Experts of a small language model.
Size: 12 layers, width 224, vocabulary 8192, 19.4M parameters.
Experts: 8 picks a token, a shared expert of 64 neurons.
Training: a variant of Muon for the experts, 328M tokens, 4998 steps.
Below are experts of layer 6 (counted from 0) of a mixture-of-experts language model. Rows are named router (the router's row for the expert), up (a neuron's input weights, with its number) and show model dimensions 0-223. Each number is 128 + 32 x the weight over its row's rms, rounded and kept within 0 to 255. Numbers have three digits each.
Before each expert's rows: "gets" lists some tokens that make up at least twice as much of what it gets as of all text. This comes from a sample of Wikipedia text that the model never trained on. Tokens count by the router's weight.

# expert 23
gets: "and ", "| ", "- ", "\n", ", ", "("
router:150130136185176050106102100133176073157134146118171124166154122101162171145098149118108116085146113127093109112078165082146133176114109176118200130110098081112162139069104091163188138108152109111137117165056099110137090157148157124166163132176117095133122124126074120090143098102120190116127167099080167145162131145094172158093173139097091105079129191087149100123114094100112109150138131110134073124111173146138121152091167145136127090118167133099149113184180103111143111186164137207126139114103120099145153109119137072120167123080134138095145107168148088039128201173110126129180136145152133137128158189125121102106098117042144095156142110077139077123097046168162111125160
up0:139133085114109105121157052079176132130145120152073144127163187157153171138083117169133148163112124101117072133126103084105163158156169131172151114143054121075080133175109160077096140135122184129126126149132126106097127105106127117108118150057167126105128154139135127121134117107151111122132141091146105147094181103129104134140123133152130099083157081070120140113197105149133148184101171219079150094237146118125144155101124146109137103167119137162103125126082110187141087168145124170168139134165183096087121081133099105087155101123151187103140134145150107080143162156154095109208173158149181167065153126172150149108114138061112105141107077088167112125126097103109040160089
up1:127066109139136126072134151076086069142156125114125125153145098199088141104163112177114081047146094176105130123131104103149108082128146181114084179129132133130081073101135155113201174142112133077134149098137038098191076113096093125089136155092121146096064084182064142080150087129133176131174101087152104085166133108119104109102171123104118137089073165145069146107053137085086132091171119154125101131118123122183159129154113062159085093145107182131105169161106124116133084145158121137155091106158130165138131154138125137126088083160102094127133110110088128139109166113086082149078113155156130116149114172167147153126087110133117081112107078083118071088106134171132118148155
up2:150136137122155114195154171096129060094167084128136114149200150163160141101140153111122140081107104122064103128142143135118136139209135115101114081141176151138141135087123091187110134116106164131126079167119069134096081087122116120095123125139050104121080118113100105147100118163175162136179166143181137120110121164092171130133177103098166114074067121083066046110144095137145123163148164093103092172157096126111130117135112103134103130117143131113144171156126125157124089111130075138129116141066141134129092127164166074152064128099122148091122084195045130119154134076135060156140219146092129095188165126104059123118125088135112125149148098172098133181144077143100118105079
up3:116156108164158098069148104117115159154162162113171116173139111127112112196113133132087124119101141148159140093111126170121138141104216092130102070178096178134127137134131132137124162175129196154126090091116084109175074128147080136162155129116119112124134137099112150080072083157105158084168087167130154132129094148140157122096177143091112109180038133145126176105149091072116165103152173112095152171144157150148158086115059111109155160064125079128128096089144151104082097200104138136138142182151169123117137108143133062167137113080087140156086121136052153108107104121118177129109128059080114105109115125085125130116164147171102098093200127111204137160169171112095117151069
up4:120164130115156135178150127122119124135166149130182100200100124114102151135077151124130093108091109099093125112129135126078117164141135074175167173147101122144118160087142061066140121093121059070117112102159112148147088141123126112168144106184134101136166128157151176120142120097111134145131153090080108179139145153200116130093126164120147116139145125112139181167156129156151159157078136133132136133100214127138148150145157075089194067125118127181191196155110133054168064141089104170114105138162106069094144158092099116138110147133118114139171070210150176182143101148068155083148169149090150171142065135093111148137144082192180119104153147102105154160151146175113080135128
up5:160083106163151093099159079116201178123141097138099113116133144169139162120162126105140108125131167118056097141122089114145143121108147124094141153096150050168190134183176093129150214167126148162193100136066110135151083112129129076139136153170094151078138118120082146098188163174160158126166086069190134165112184129162156191095175102099094095130122138151123156136113107119121148151113168105232095099166123108108135130127100068203116124146085071103096085096160154089138137125120170097154136145154122125077126164129118108145105093123103134131166132152095140131163111088126138121115122093185150139147098119119129163133101090173200194161112116080158111089141131141197130112102
up6:118122114152149106096158185051132080124201148129135128166184158131105159122136142170176104136066155116072099142102138073147054218125107165148111131096131161183131098131134137087146140101122198089161177135135110141092119133153097193165190111063148097161140154077115172079166117115100107134142109137096119095128158137136138134154184054114153121107096105128132121132114096138099090169132117127088136094126122115135135147120150165123179132122128140129174124158175104109118076184138085162192103107136113124163076086072192141131111121100194127147122126130067125147089104136184087176085149126101160093181168137133153073143091135111138133130067148104183132097149160151142098045144
up7:136185151163123106126179131174108122135140110134152123071120147149164133151143143087179116088120131089147140115119175118156111158176165067109139197155148134075104081116097127093170111148127167121171125177127124130111148118115162127086148145106147094128058080127049190126104107107153139125161062108084128162153152088159129150154071113095136105130090150108077088064142127066114105134132132133155154071132127142110077139110152117157109131136153118148123111089127136135184150136125173155149149118121113180159178092069117079149146123099136148056122121156127095040074157094078022091113158128166175057129158169142093148119132091157097120165098095115148096175133044104156160168107
up8:185151118122125137132129074067174109126096121152150092116133117111162162140120118145176096093089096129145127091163125151115172144124114144123134131081094117091122139123136132127102108097161114103130134172162143125136073156141148174077220145148147083138146116087199211178097107130091119061143062113136053127128119128134077120112092148072183159150113111126164158130144123061125146131082102112160130173133144138156146094176114152157137115155167131115125187129113040136148125155083118145142085035143158090168163158098213138149137119116157100105172143147098073121119085182113135135105133142148184149107155141064078162104173105062156093145126175069155076130133129194123130121156
up9:071120176167104109109166092112186065126128126143158134165124116118140136138100063099126126116143142094103115155109124102137123132097083092183165134136024098124148152119107137175082098102172135147120103064129132119088116100075105147111104143077138149127052121161203147175099121149134130150163093068137145102097132143081101095114134134110122175120092074128171137078096130114152139109118064164150143123110117130143094126105118176163111160145131067035027097091154152138078088153138143135083127082181100154171151106121119084125093090121140066122118137137190150067167083105173153068135146167084119101144086137120066116146149142098130150111125102059165143131160132125148115174111
up10:084136152177131164066099185141171162134139083116103138148139099150098144153136134157089122140171113129150111065168123101066163100181169176207123091115130186157087112178146118148162080146129083147165157138148110084107081144147099128108101132115130099146136145072111161127183106153142162130092121107111139117087187103127214130113103167082137143110151164090183157147168115188164110092132111135131103105023102146105122111171101103121122068096129134092108120187171140144067086177129175140150130149106096119105151169134092126127116139134153149122108112077178128110152107088099105153175126130097118081203108141144129120143104077112146058172129110084093179146136143107195080183095
up11:176162116120166103080149131168130156160146165104100171125115179151149084075152146116087141117113148124122103205090156108140129133171095100110134139081118107162117095125107158127115112106155102136134147182134145112145084133139107117164068185151121143129118126189146128078104072117132160162156124144152106164110175163140151151155117127133087077114194163135154151116168134121157081190149202151130095183134126083168116111142115193133116110084135055092117150162175087103154173126119148137126146079166156086192134140135162086155144166091175163102161098094038099042149141042137096115134157180100167170088119085132075148116087165124097101164159136114100110117137074197142122157143
up12:120129157158162138125194115126129133127117119151181042157141185192097118133112143123116128120135154150082135070106115155135135110121105071130157180074139119183147121102126064160129198152125107140089069142155088148120085075133113121089080185094087116120180181146154133088128101180169141088106144182114104096127147112073102131152144151117080031074119131111177117157128140147124073139193132101140145135091150078116098185102167182166120105163098162177135119137195122125145101154112174146114132082148153144126150159173129115138144083106121080145101168105036131145121116090122057107139094178119177145150146148074094137160147120128160101123154091151186104166111135091176111112127
up13:152125103085107088124123116160117119139121127202113173146152188178137109123125187160195115168123061138079083130171184124131123192146153102156163141169135156129190109106124089124135109136158189111100135174097127102066115099140160101111093109129067139103122109073097132163120097187117157118165116119106157182106145125171146072113117160102127123154153161147156096114092115193111130134171125125171087169135178137159174137151174136158131083096111120154133117108102066145134114085136095171113085091094099180126063171182136182153154117136106143071135125103080131138171165148066074149115153140175144113115165123154051090107160142161171199152170193077149107148118103151104120132160
up14:142081114120154158142133117143089113124184150165154120164126134111120110104128104175080144167171152114149105090088149172135093149139132142130128148065105105151133166085185074123138102145102112135117168074141141110146169112099128100143159123159110173104104126120146082143105070071139209135201128151171151158082134119093151132147158130096136104104150101132069164102153130112149131105133161133156136159096171078053129109075131061113148083104138166136104134075124080068097129121140158153113133186050064077079145130132141084146044083162166105112113137079086115134098143142155145146119096149115133077090119127128148173184110075144157068172183047067091098142138090172149150166119
up15:162076072085094104161184126124155111150150124151140124099133190097154112082164149170158123125110116169144095181153128092125086101097110116165175132054080154115091091148151122152110107091079119120109110144101102089082175081154160125162087119135125124088164124109111130069156078181141125130151141138105172146128105081093178167126140049081087151142142143158200143126159076127070110101145191177139104103150076145136168072128147171174073157151139118134094150169093126146102165151127115200124171136146134138117135094139194096066100133118112168131126144139155087084137136146056096167159185140084161132080171146059072145136131130149141139104126077107116107100105077123168094165131
up16:123133114175131121114124101163176094129185149135199181127152142145134120075126137135134176151162128109200112134161088144166134097153100116131104163087134113139174104140222154154081097145115095104147147143092093169133146066140162101108139132115115070128091067131187150190182138123073112074159152148113134148114153095125062144128127077101107075125241078124165091154139124206163116168128151076111105134102109122131127069079089091134073137204183075105088163113159146132093099135132132085119120119150122115135131134173099147108111108155128080151112130175153110101113168091082107078154160177059142145164111139121152169117112088106126106155130123124181096124130098066114137124155
up17:187069114170117150116172130144127159175094126161113118109117084145136166179083104180090094141138135139121096188138098129158118150082108153098124211128111142083120151092114149149149152144167152129150121091169159054111138173163165159137148073135196133135093093143096153133161199117115178126144124096123140122143096113143127172128147201120131100112200114128075131117126099118119187149207157155179136116111141057137153150159167109106146105183071161141134088160133146119132105102058136173093091184152156078099105130078149111155093059140139165106094138152109083157102170114186187157135147164135103112105179099147199155162120104066136155107121127118107115080109150128107088166165
up18:083167114103148176125126149136120113119145115148095139162137135134208119146085118096111139179123067089146091152152152122160146143150096185150142118163117088159151099153116113112061114113150159106153107113146113197152103088154149080118064151129174120107082194150049183140131175143097192170159099110146115129209149116125109114155129090148120112100063156171099135139136098139141115119128098162106083134079114123116130082148156129126100106143156172144100080174088129088121120137161098128115141154045189116162136167109176108107045117079130224085125104167154124121090145100144087151136154073116158189173176124081124106177145110090097173136163155169117163162170130115090144154091
up19:106062182116179102116100080070145122136140132135083091230128123078098090083111185134140182137187112153080121130095161142184169158193085120136186141200157104091140152163139114119087111062120090101136100096087080163065112138139162184111169166099164096161129114091111147104057113130100127161121148119160145116137147099107115107171147133160145147116117104108071124169128085097114120153171162147087138105163209088110115159179133144140100091162101103131147122118115121115144171089118178111173116138166116196120097113113124136107139149142088088082189115150109149088093101131163143122130101062127112107126099154103095144112092117142140130118119132108130178122129062122194075135193

# expert 39
gets: "| ", "- ", " ", "; ", "201", "200"
router:128071155196141150100170142134126101125110221135105117088143098107126145078092155105097136124164136099060142146168213119116128062125199137126135115099124082132177105094119150169123111099111187113130157091109126157105123132116056113112133139182122099126171164124099150078117210116129152101079145121143134169103133164142152106126139168124121131134142120100169107132147129046100081093153129130142126097152154135153106167095129142126066130125129120126089084145134135122132158085015124152131141156145161092112226178160092126153117167099173155154183093107148162085169118150109181128128066101148148117137136137091146047137105150144128152138141101098159157105193092091141156052107
up1:177154193125105104095135142111116124127133145105119147134106141117116145158142147094100151077153149158092072157091175082161083159091125130160139175186138138113076122148168123093112143138081147157099109077162154084185104076167133154135110126115109075153136187158090125119183215124098131162154137093138125121171084197108119135122170160133060163127143126165119133106152110104054125151150135139142200134154181156109113136139104125142118179105158096209104145159124106044059093131118147148105161100097177108134094127131152138219080136131100078113125133115110129116107116190034159198119118166101129112108092121125063140090110148128087143153069174120137149136163144103119164144119
up2:152124123163146110090132184101122149171109142134132112120116153146110108159153127144143117096188091068107042147093138145140144087134168144178150083124156101174099073071157122131101134146111179125158152135136096133099077111125130041112089174132146154141118122148172068133112111123090155137130052139128108182131126184119134160145125075135093106032138103122178131133058140139101145112136145078110140090150079165085123103119111140079076118153105089177159132148084084075102124171136136111130113123097126163165192154103167079119193129147102159135191019150194152115135134117167115137146155053150104123146123170097104143082136135057155121132146113118174129129147102175156094093142
up3:206135138106131151122111154133117128166085122095145083115188118106097128138123138149149149076123090133164094136137112104103086093202122139156120197111133140094133112141132090150083065053132091097131146080079119161101153100136125115164121158172128103180192138145106134156123085117129157122154174123088152122107153209134119144179087188202104131182164099082104112113109064120122184104105132098088169109202124095123110105124127175158108146116086133174101100157148065169135126094145160126112119084119147147137132168082129143164062128069128174084112089087144161195098151162161155144059155102153165111082149131199140096129124092153150119062144168119178105143168146141122147128164
up4:085129143158120100103137131124132092138106127188160083118114136111102133093140128168106191118188088137056161111111084099145111104117139188126127104173132155188112090117106104092130108152109137164157180166124074108154108088106089123113123111142136102130161188099063178137100119108155158132114055150095110151116177107144091126129135115138100132131206109097136133125168113057104134068148131116133152142037058179133122178118140108065069112130127153146136090044180119153143088049155037147144128079105119088094155082173100105182153142112149109143109135110149108119109144138128194099178138138177162124116147061162138119140128140149132109133142161123168121094177077172171132165145
up5:118160134165181161078178143137096102157192134103132182106176118128083135188088123177164110099132156182096148058160156131074072144113150060175090120154108128092158155110102120134168107184161101130144135125161069116135083120079161125151150127147126112144172129115114129137156116124137127154106173125095143112098163037127130233128148187097111099075118108114157082155126110147155160098127185122097116161133128156146161190121060164117121126169042147110065108155150117115125137189151160127118173140111102117089155117146079121106158131108164151110129172136125165111095112145108106198169117171119147156148152136132186145188102104113115130138101158125210166107092092104129110111072
up6:147140153181071116130119155115145103152103140116137121113094054060193134145149120164124122120113097139107113066191053157101141159115172174147147131154093144144147169088141111103105147131048165119162159052136149118150123162130105099054118126111162090153120107102140130104076107133155157143150143103144167135085105147155154178092111090097143136163176132179125171162193113131129088110150134218089171161143124133124137082198092103109101123128112112078076077126133081126107102147123124141079090111108119103151158108133113044141119032159104144119187086147127159109110167174149115134053092120111137084109091146065149124135104130141149154128119135058156177135179122109142142176131
up7:121058180120162095145144131123099120128067157135107133153211100078140152143165120093148131155145143147100138163171176103196094157090110171097123119078094138122197132059085136121194134131134141153121103136138108091151125137107136155146111072107182128101067089171123153123096140132187191143148105186130142175094142093089118145164151106131085137137081090153130137100135205114161151095157097160158115117122064110158143161112092096170134126177202128159128120084121125140172133129100155098186103155068113098141140134126184144177121170102138172136113107155167092130126132124137115095137160147073144131165157129181137078160112146150101165124108078124083166132180093090231082081134
up8:118084156094135120129116159082075107131124154060112094061127109146158055114136166142143146092163124107165109086143183105117100114157134170136175213102030083057085105137105125113127174084114100169087125123094096150121154097089125186115108090177189177118125080150142111105062107154117120148114103082187183122113138182123158114167106095144121147166116149119105113148091135105158114135136141077064144140128163143121183072142129166124120133130112098135214135145118068129121131115159124094110176134061176150080151132092130144149080116144102133075100120119123207099156059119130168143143080136112116115131135126134136066146116122120091165121086084132126169173188133147119103132164
up9:116167136134163107112107119139136048121128148085124139100096076127132137088110125132150107092156119060031140161134120100124150133149087164141144177074153165149242107107171089161107166130120098114131080110153164127193112127179089138126141146167148078173128136181174122142107130114143101130119118136209101146092162078172147173174125104118144172144176126125138086103126176149083151146145157046064093193115111148155152124149085135130110077089121124097145179113113103077195163125087193169128099132152193140128140145062074156065137106084088133133152145149173135153124170095120137128101096139191132125150124089131171144155139154127153168110126158137152164131108145152147175136134
up10:078149178134126153113227101123161172151199198117114133135177143115082107146112170111125111123135154199097146171091156189154139122100158139097092109073148141074145165110160104141162123142155118124150120145124121124139066112089204124161187160126096147156131158100134117072096166110105110145142163117113162122101137182103123132106155160166117155147096161078170103137208134134150132083121086130155152171146152148175180152150091115120129111195085130136093104138144098062095166131082082095111144115099160200155116072103100078100120091128089146175105184146082087125154162119130134124135136125049106115076122133161096082132142158174183180097133132100129086157136157159131163131081
up11:145120116154123143152173078169162165109133161188057149091172129164095126139115144200116149124097166108064129088163121119119140147168104168119162078139055103118129212119072150167136139123165152147162223108099146106130131183118113153082154172142117137101155117155106135130206128100156152139101122165153078144091115102139182122098100187131089069115122147107086161142156136100079117061160174125105114129131124094143166122154124131115105142190063112108162123135125110164094118122087114149165158151103132060062132180102136085155181133098157104124097073137115151070160110150115111136135125085089192179120114111135192148122073159167157145143091087176155093125156090108137131114100
up12:170172180169133183171143074071117100173148139125122116120078123159128115140130151076141099090164099180125067168141143173148117153178171139136094142109134165123112169136114082172101102104148117115151106160144101202154113092095147130142121139179082187076150069146161115147108084079085106055184118052124125171102120061182109170141101155144102099111128111138161177094091131204121123066155170071102141154108098152148155159090158123132096116137112105185102136140191123088134109106154116130113111129148103149133140198109133103154133107103142215167186108124146142129101146129133197136139112084132128151073178144143136080098145148167139178103134072158165142120161102146082126142134
up13:051184103091117120090184150170155112141109104091126113117137083097090114156100136131127129122161164125142134125100149120102153165128153106096084169125099152132107155145107161120196188097100154181163066070114126127115144145148119112159097142165105092141155061109104156090153096102161109146129112183123175092104098119126061113173206069110096099107132173145146201143075109168192123086146205167052047158135154132125146160114143131180143118114088098112114054147121098173111098100164147210110155196107094101128170127125095068133144130116117134141172096142132112146164158113135106142158153152106158124105138134113119142105097144125057128106182172084196128137159114118117106126113
up14:183166078151134114082136135159111111118111123071132159119133115152147130142149159194134110143091150190100096137095099151169156172118137063175154098117080116145163179138053157129203171160145121103093098147209153106083127170188172123079153175122101143154121150121161134128096128105105088106123140115068182176084136147114117119190124173077130128107148182059158110163087091105128129114153172116138127143140135198063136096151144129135151141127134142098151108140172107141101128118156144172110120144149083047104145149158084161148158148076154105176134152119072136120095186111095168150080139065184174130065108116134108136104108073103136097100179111144127149158153099185146167118104
up15:096089153154182101147155086148133154144135149085169098144135145173166132144146092129131129140125139099167168155125174098137185092107234120147118103094157106114166128164165124130143123138126124124142182112123140122145120123104104042083140125086083128169070084054116144111158117149126111134094167096073155168110100133155078076128122060203131112148094117158120087069178120120158110104138131139185154097183125141113180124093157169081144165111177178208163140089155097105161158140137183151088164107114123105039105193137095138165124127120085143117140138073108090120137091129141128105136100119130139140146182095134097082172124162072104070112157095079108080168106124145088147155147
up16:138105183148115159114136090156167141104154087146118149124092101174158101133138104179188136120146150144120104193109158085078161165115183181115147155141185102155179116164139128127166079109099138155156122115134144144107112068160165106135118178133158130109119131165110107117118119102163143158096088113121168157099110186117085161124168131116095116143157135199142163154092074210156158121179123153160118080112094134111120076148072125177076081072170122153110135166191198126135151187166118178173168119149143134106169092141128077159137117117114091115097106097093130160137103097120109140076151157107121140149125135098103084152149090163125082136071053047129071123071075167193134133132
up17:135168161197173172141149166154162143124208156079187128126092123123151135104118181094158167101074188100067136159153131159172146079122147107150152149092162106109099101164122094120130120086101121118162159155150110127106142131095116134137172097124126140132101108095146169130153180101141161094122117154114129090155167195146124141142175173118102133143122103000085108121172109122126176160061153067132190113056117094136108168137110121142107100127157063111074170137154077069150176038077142148128085123133120140173143142087124075105140140118147146151167155115091155117199098123139120080082122159117119169099150168176084143100108145143148139154134147121116124095126135103157094122119
up18:084132138104131094164161122086198137099125135122091131111066103110163179111111127110114143097108079117131129165099158195140127152143131102066096220160188138057181103134135141090093115133209140087099131074188157104129154152163131117153080149140109197198107124107160137121060134101087074093143121127108189131086157174121090134142140129123107136094098129104098117103167105150161134126108124135139153144122138142101129148134100104110180148093170159067076107122152113084107149141075142059085102116107191153137117042073071142150125156135164101134168135094098197187118094125074130139123126149140113095063150201129116099122131150127072133130130118127111093170142167162152129131144
up19:112137111092142093178119169088131121088113145161123153127126140125130168072155163138152120146067103105111105084126149117173148072166152102135087083120221084077138138127118087087157109056122154109143088118184068196157100159113060105108113110199141110105139153129140179114163146123084114110100141089142089140083153129121017085173074181083159153170163172141129141076133127142070136093123136154128112145122146107105152099089085087121134092171114112122114104131066098094157123078101154136077104084143168136144131141122107107092137159163190147096163144145089098103171141164150161160182093099180140138107146137124165094122159184145127128112084155156077113116133185116183094139136
up20:095137170173160137096160087177121090122109060144081148176100134162150139121145130093105131113206130128167112114182169141109167126168089101145132130127118092164106158125097129125102146075130131170141105112133130113107092169168124127168141189169191088156079115119171160164136140200153112085164121106153157148117148085125137105136115095155177167138171116050128120141157093183136131180106133124151097105119146132111126111087086102139134029102151112131133098152181163062180141179179123117164163171146165039133170161182122089120145075089187101097100132125135160097146121099062135124164152086156143154177107111122076103112064064097131132120111117089117144150114085160158115134174

# expert 29
gets: "| ", ", ", "; ", ": ", "(", "and "
router:161118173140156093134161145114159129142101153111098076139106104088164129135088114108113163087181135123099135100140141152161127103116148108121227079155127076140202088145082125165184110150126213098120121095119091148109072092112114103179182187212146135134095125138116124083069201176125100054131097118122130155166140139090123170096174167153149081109145123160183119118172141078109080083131133122136110154093160126093154117129109140085177160154099118143081078111179145121116108073111105101129094164153169117117161155147082113162166129132132143115183132116134111132168089173168151137145110101098106154156092215145099058120081152112136102116101145131150063134132080109152110086139
up2:144135164151099155139199113107216096148064103194132166120152098140113142151140152140208110118150105136153147148093162161132111076152087120146126095150080130076196131133133154136053076123106126175112124134119136107163157076102138151141129133179145146132127134143113090125141119183122109135120144056140126100134117195153186073159078152088178097170080152135145128126170110096162123120053141207186125116139128156066083116161076169128141132092142062124156152066134099096108106125081173126139191167134107083152098116125074140141127140125126094156093101088092154106098092118124141130093117101159064172137104119147139093121106151131067156122140090127097134179138135194149165182164
up3:166092137123112072086134113101132125125142123220128153180108138111171163090158137077148125162141108181190099081130142129083127092156157108105130146165069108191139159153098084116034079078064134143147081160125102109108090113148130080163144141170121148194134143155083119095118126117102171159172128063196098120188128092115064171119153122132161145114150116139064161124099146148111180134110143141166160109186052188108131174154101116162091122150100130146116133129138131107122083106111142116119179131192101115074115178130108111169131160120093108099159092109118147190143127115097152143077158113137188098129119143149129093115137171107096138190105077104164100073143106113142109169092
up4:142155070129196140121147184120103159169144172057147109150109148127159133166160109125098081137093140192123149157161088169147175132008102142168114133098123103125108198148178136138103105118126136117098170118151122059109098137141120082148140150095186167092121052155156105073139127099076102124157118150127093147121140128152085125112098163138129169188153109106140090147178085105083140146160124100124102127205089092148177126142157129117105133151158144119127142127137186119116091173125097182142150151065178130123130116157147161126188112127117140125103100139142123092160126098205092126101151134126134115054113160122161103119144155072190121053158151136110119050166081148112078172101
up5:098117140127075160159149104111118145139134093119114137130164116165114230097149174174113141136180141079118096183125118163124134118182139089117120097091156185170098153179104152129115122081154133164109148092166084096099047113207139102148122178123125135165067056114135182097153125137122143127102153078140154095116099110171147123120076106123125115179171175117146050135128172197116140098123111105164120153117181165130120129185085074093111111129113131080153097210057105142159142125165163145114156137119135109144146145108160072068176081158155170139168126132141102119163133137154106156108116111174122124152123070204127085116071122156079121117094104149126079101116140132164143079166
up6:106120085097184100136141079125138112138081167111066079125139143157084134145153073146163166095097190164086110072127063155144097143174171103138099124142177125127158085127138151125188116069139134137129124090163110143107067082174112140133104146094130144127140056154067123101132125161124141129138106106085126122164114080158122161153096077140138176073105176124071135146186201127088140078054158170121138140147083073127125130183159128119155175099090125186138129126165143127133178125138056132144087158136087077212101157126110172085064176113114117119090133156117094111142097084087115136133159143101168153146136143142166167161127098148127118049103085123119181121113164121113143145124
up7:089132091009132124158160121139095093145037122140135122170173106179146116184111104112124163069137078107143134135140106119153147134146150167074157087117134118132214127118124155163114156184112105134132107122117127128138162075085137134076145098105087109120119103154106133135143123114143116094152089161169109061129145103101187126180154158115168129197082127168160104149093150095127070096124164105115099087103096163126145181140072105119124147155144136130107152094102145122138151133117127158105104130139156149154118211127118128129107071083084109157155174078094154109099043151138102169128182121079061153152105141167132124083182095129141196127083124108138061111069164124160083089141
up8:122072120143171091149154055175095110093152120133145122119083086127165178098116142097204169127178134204153078084166147161118181160165136108111145110138132149146130144120124199092109095154111189124131149136089117123124114119110152108120098160140148114119148102148075124141118095075132127065127171107128119124138160044134103116150136189113088116174176149124178133151153175162157131115097129160136133104130083179161197112154106102100074082140101133144168144147133120148144147128118067096165142160138105155081171130165094118138120090100109182132195146131104085207112119176149159106165118122140158163091204092148191097113147137163172115105108055107113098144085115144188060092101
up9:062103120197144113187185173181145114112131082114076071104072129134175132134113080154162088199138080158139118115147131138132125077104121183130148142152125134145133152128102158097176126095089094152102126123147144164073160080123085160151158120153115115098123119152115124218130145101183159116195149140124091164169127136109099152121074099111154103124151112128057095168182077058078115072089081129069100107164105081113143055131157096121151075064129118075066119128094144155099101125107092108115125110142111120148147155105145117158098148135143161065124178120103135114158122121100092129098093168130123118134040157145157108081100162130135098138116117118149112154161123044152156129150
up10:147131207151185042135123142126100159096158103201160093097158177120132152130104098115116176145175078190114110113139158094134100157098177172151118138136197122096152048120154125141170090130113177099123153098072122085149094099117160113108097117234153093134091116186133080097131096133121133120126163140145037151129136147068130113130158137131159162131165172150141103140190135136150115087115090088034154113074070139108097140156093101153128192105093129138122111110160143088100076158160101125139159127078129139161114158109128197154131141103126083109187113101145122088122138129143131109113127125163095117111085087141093110104123119123126216122114106104133117049143154121133130141123
up11:070143157186143127150149165154135144157158125141155155098193119126123107156129123200091143121167106157101130094106066097074108120167117082153171075129088116132143122127124196153158084126159103136122143100077143124124068113129163116167114120178148162166174113168146134137172169181112159094107163157096126209099075079102134086167193203131172118093099112103140142086133156166104107123150155150057111201164129165156133086098176117176110174161127106122119143083122051194129069133158154097082126140089142142123120093124119150117151136149121162127069181154052116147158117128126090099163174146110123129094131078103122075129162087110128100162117116092095121150162076121136119095087
up12:117114145123171139181151131122109139141109155196157141158117155090161126050144149059091112068126175134195160146123153127158124098189161092140157159118124151179181144061127134116165099146135104085148119093141114157114112129170164087118138118151087111155158137127108120090130108109145143176112203138112123110183095186110084142131094044174106145100061139141117114178140101069122127151126148063140118167090136116138161175169109098198142152133155101145094143151204106111136179105120173156118171115066194169167121089115108146128112144159130135092116101125106132084114176131127120086151050148067166140092161185112079146169124123181067106145133138139141134180097108136104112076113
up13:142153082163130141173190130138124113158141121098091123167068172110175140133153125102170139125117150126214111126187136143087187160159124138136169139080111098110124115176119155066131179092145152098122088129085113135134123117123117157107118072149095167119143134152174174190101097079204214169137154172067150168126127101128116121099131134118149128118181125113100136131197147128105125194084135175139116123041104085190176110096123127172152139094135100144144174161094131054147153177063168137142093111101157106147093142137108075076116157134155178102202101143139061131097097058150074138138142106117122090128154119121147130100123163104110150111166126132149086149110101127095099138173
up14:133090149110144173099117129173130148079125110155172126164119124106079103067149152151100125102186079174160148174063123133131150066156187107168084139202130121111128144120131109117152098101149108082117130101107125184088134107131157148138160173140133144083153175145151109180114188125089036116189117152093149161112103131118118154142183172143136156147122118110122135132121105172142115150176124156141087099157079152160125095143066130121079114120105146118083109113153089067188153138165097142133166180131055126188210087085129083145150181078127130102138159079130171142189091142122117167097153113087145164095093156088078117091129112093149129145084134052135160141101118170181148128158
up15:079148141167131114099191112095158148145131050154182130096133131141145127155108142175173102072095140100107177127137107124127194110169162132130137109151212142101159099093201110115130126202164170126121144117085087168109123165156058103163157149114124156148190142186112107142153129147168124124112187138059075139163125097099069134136136128189125136125105131120126106100156136099089097116116117080119125130133090161146135163109124106116087140155108118103188062104123117098148105094065158158138075130131110164085131162100089079093151119189058172148094149136090075154174150190130102070147127099163058155155067129170177135166164108125114129169102112099148135084158115099130148098117
up16:102123112145133097104127145082061113182113155150088129099089149155110136079073132127184152172122116079103138158136061147140196060139151134158172067107189066114138094146085066159120078147116137100106089112136095201145090140150122061120154108111131128143091154109174133164076177120117135079100149135139080159128199113091105133118145089144136104168155071061100125157126153088085120094115061109126144124165090059048147129158103133158137133161144110156150181213111151088094150157143148145115139067123134164114116130127125123099087172104123177092136123122124104106145147089130129125072132102176104118158193179153182102129099119145161114155128091080148170102153096122152116132117
up17:143165130205133111124148104136134131122209126151135174172184098131122188120133117173098121160148136098143179132135103137078081157111124112100115117171159148132152098125155095113132107196063105129145116112131069114155071099130169144139173118087121118114068114114102161059103152120077128100154149139154100151126158094193118141105112154049113122127124078198132146124132145133092101122096139132163199125134176085119175131103133121168109135171199148094148050124033124050068123134112159115114089114152081114162087148115099044151116146097131149153093085139130161073084158166110172114156152185064113144169121089184153139155161107133149118137110148164159142145144138166135140149126
up18:116159122100134195196161138128137174119181117179169172141238162119105129105123148126083053113122153139142127150116130112069074073117121194078147094176135114145198173148090145117099134145095155123084165137073111090085092130092182122121090113149138164123114139109201115071145129127072136142098145128126127112153116144089178126167115116092127104133113125218121158108086187179127074163118167127154078106087147125125118124139137109100096105102195160097119098148149115149153156161150150142110125113155118084146084115095076169207121150130147156139086143047116135140135177102123114113153145173171117176117087098153135123151143115135116135199189158121103124139100103088157107086145
up19:088091145118117120122127195128166127093118137172147194099126138171153129119067096132101132124093102129161144150135110095144140125148092136162090171160170179111083128112140119140186106158137086107173132141119163156131159069143104104192091131126097131137121087120140200097148174100114140185104119125152147145234135125180111117080141127156091130127187128194116094115170122083075080072064118102119182095115106142143131106125105101179092094124158109086136089077160082140132064128135207074109160125131115140184131101164133128122118139182093133103065149171137140125089179225064086120107106165130133104140141134101126117176153166087143102154154102170107152124119137154150155061121
up20:098096177113110142150178165115116090121129138115123092099106145161102177119145126103138101137138146171114137084104060172108198087138151054076079106098064114156101111141104185133144114100131167076107104130095112161110127077091064160138135105100110173128127130108118111130087121159167107146103122151136164190128153112134078118129161099134093106085086139148090110116115094090155143132091144147166159135156103130121129086139133154145094143099151073117132145117173140197123094152100139115111147145153136223204049069117119177156136109168052096080201161130182115135143115128167158105164131156165153174125128144165109104170089048084055112108125154148124139160130160174147055129107
up21:147092163101164107146093109146123114215139161170134029119133155113069100125165122163104153080161153104149134165151105109124098180162135121103150130134130139139121163152069120112136182142152151106111144155074168092103113144150122118137083110158134133148080135133074129128080146137165169132130097095160088109096169102134129125103150143150075119233105125143136086101185123176124141168111099152154103160072135190160161133136155139130121084144134144128174114086147150072190033127152055108142118136085141165107127103111148100121106146124150090094130069182162193104124131182181140158119173153125147152167062156150138101105138083091156200115099119146105185111130108149153110044113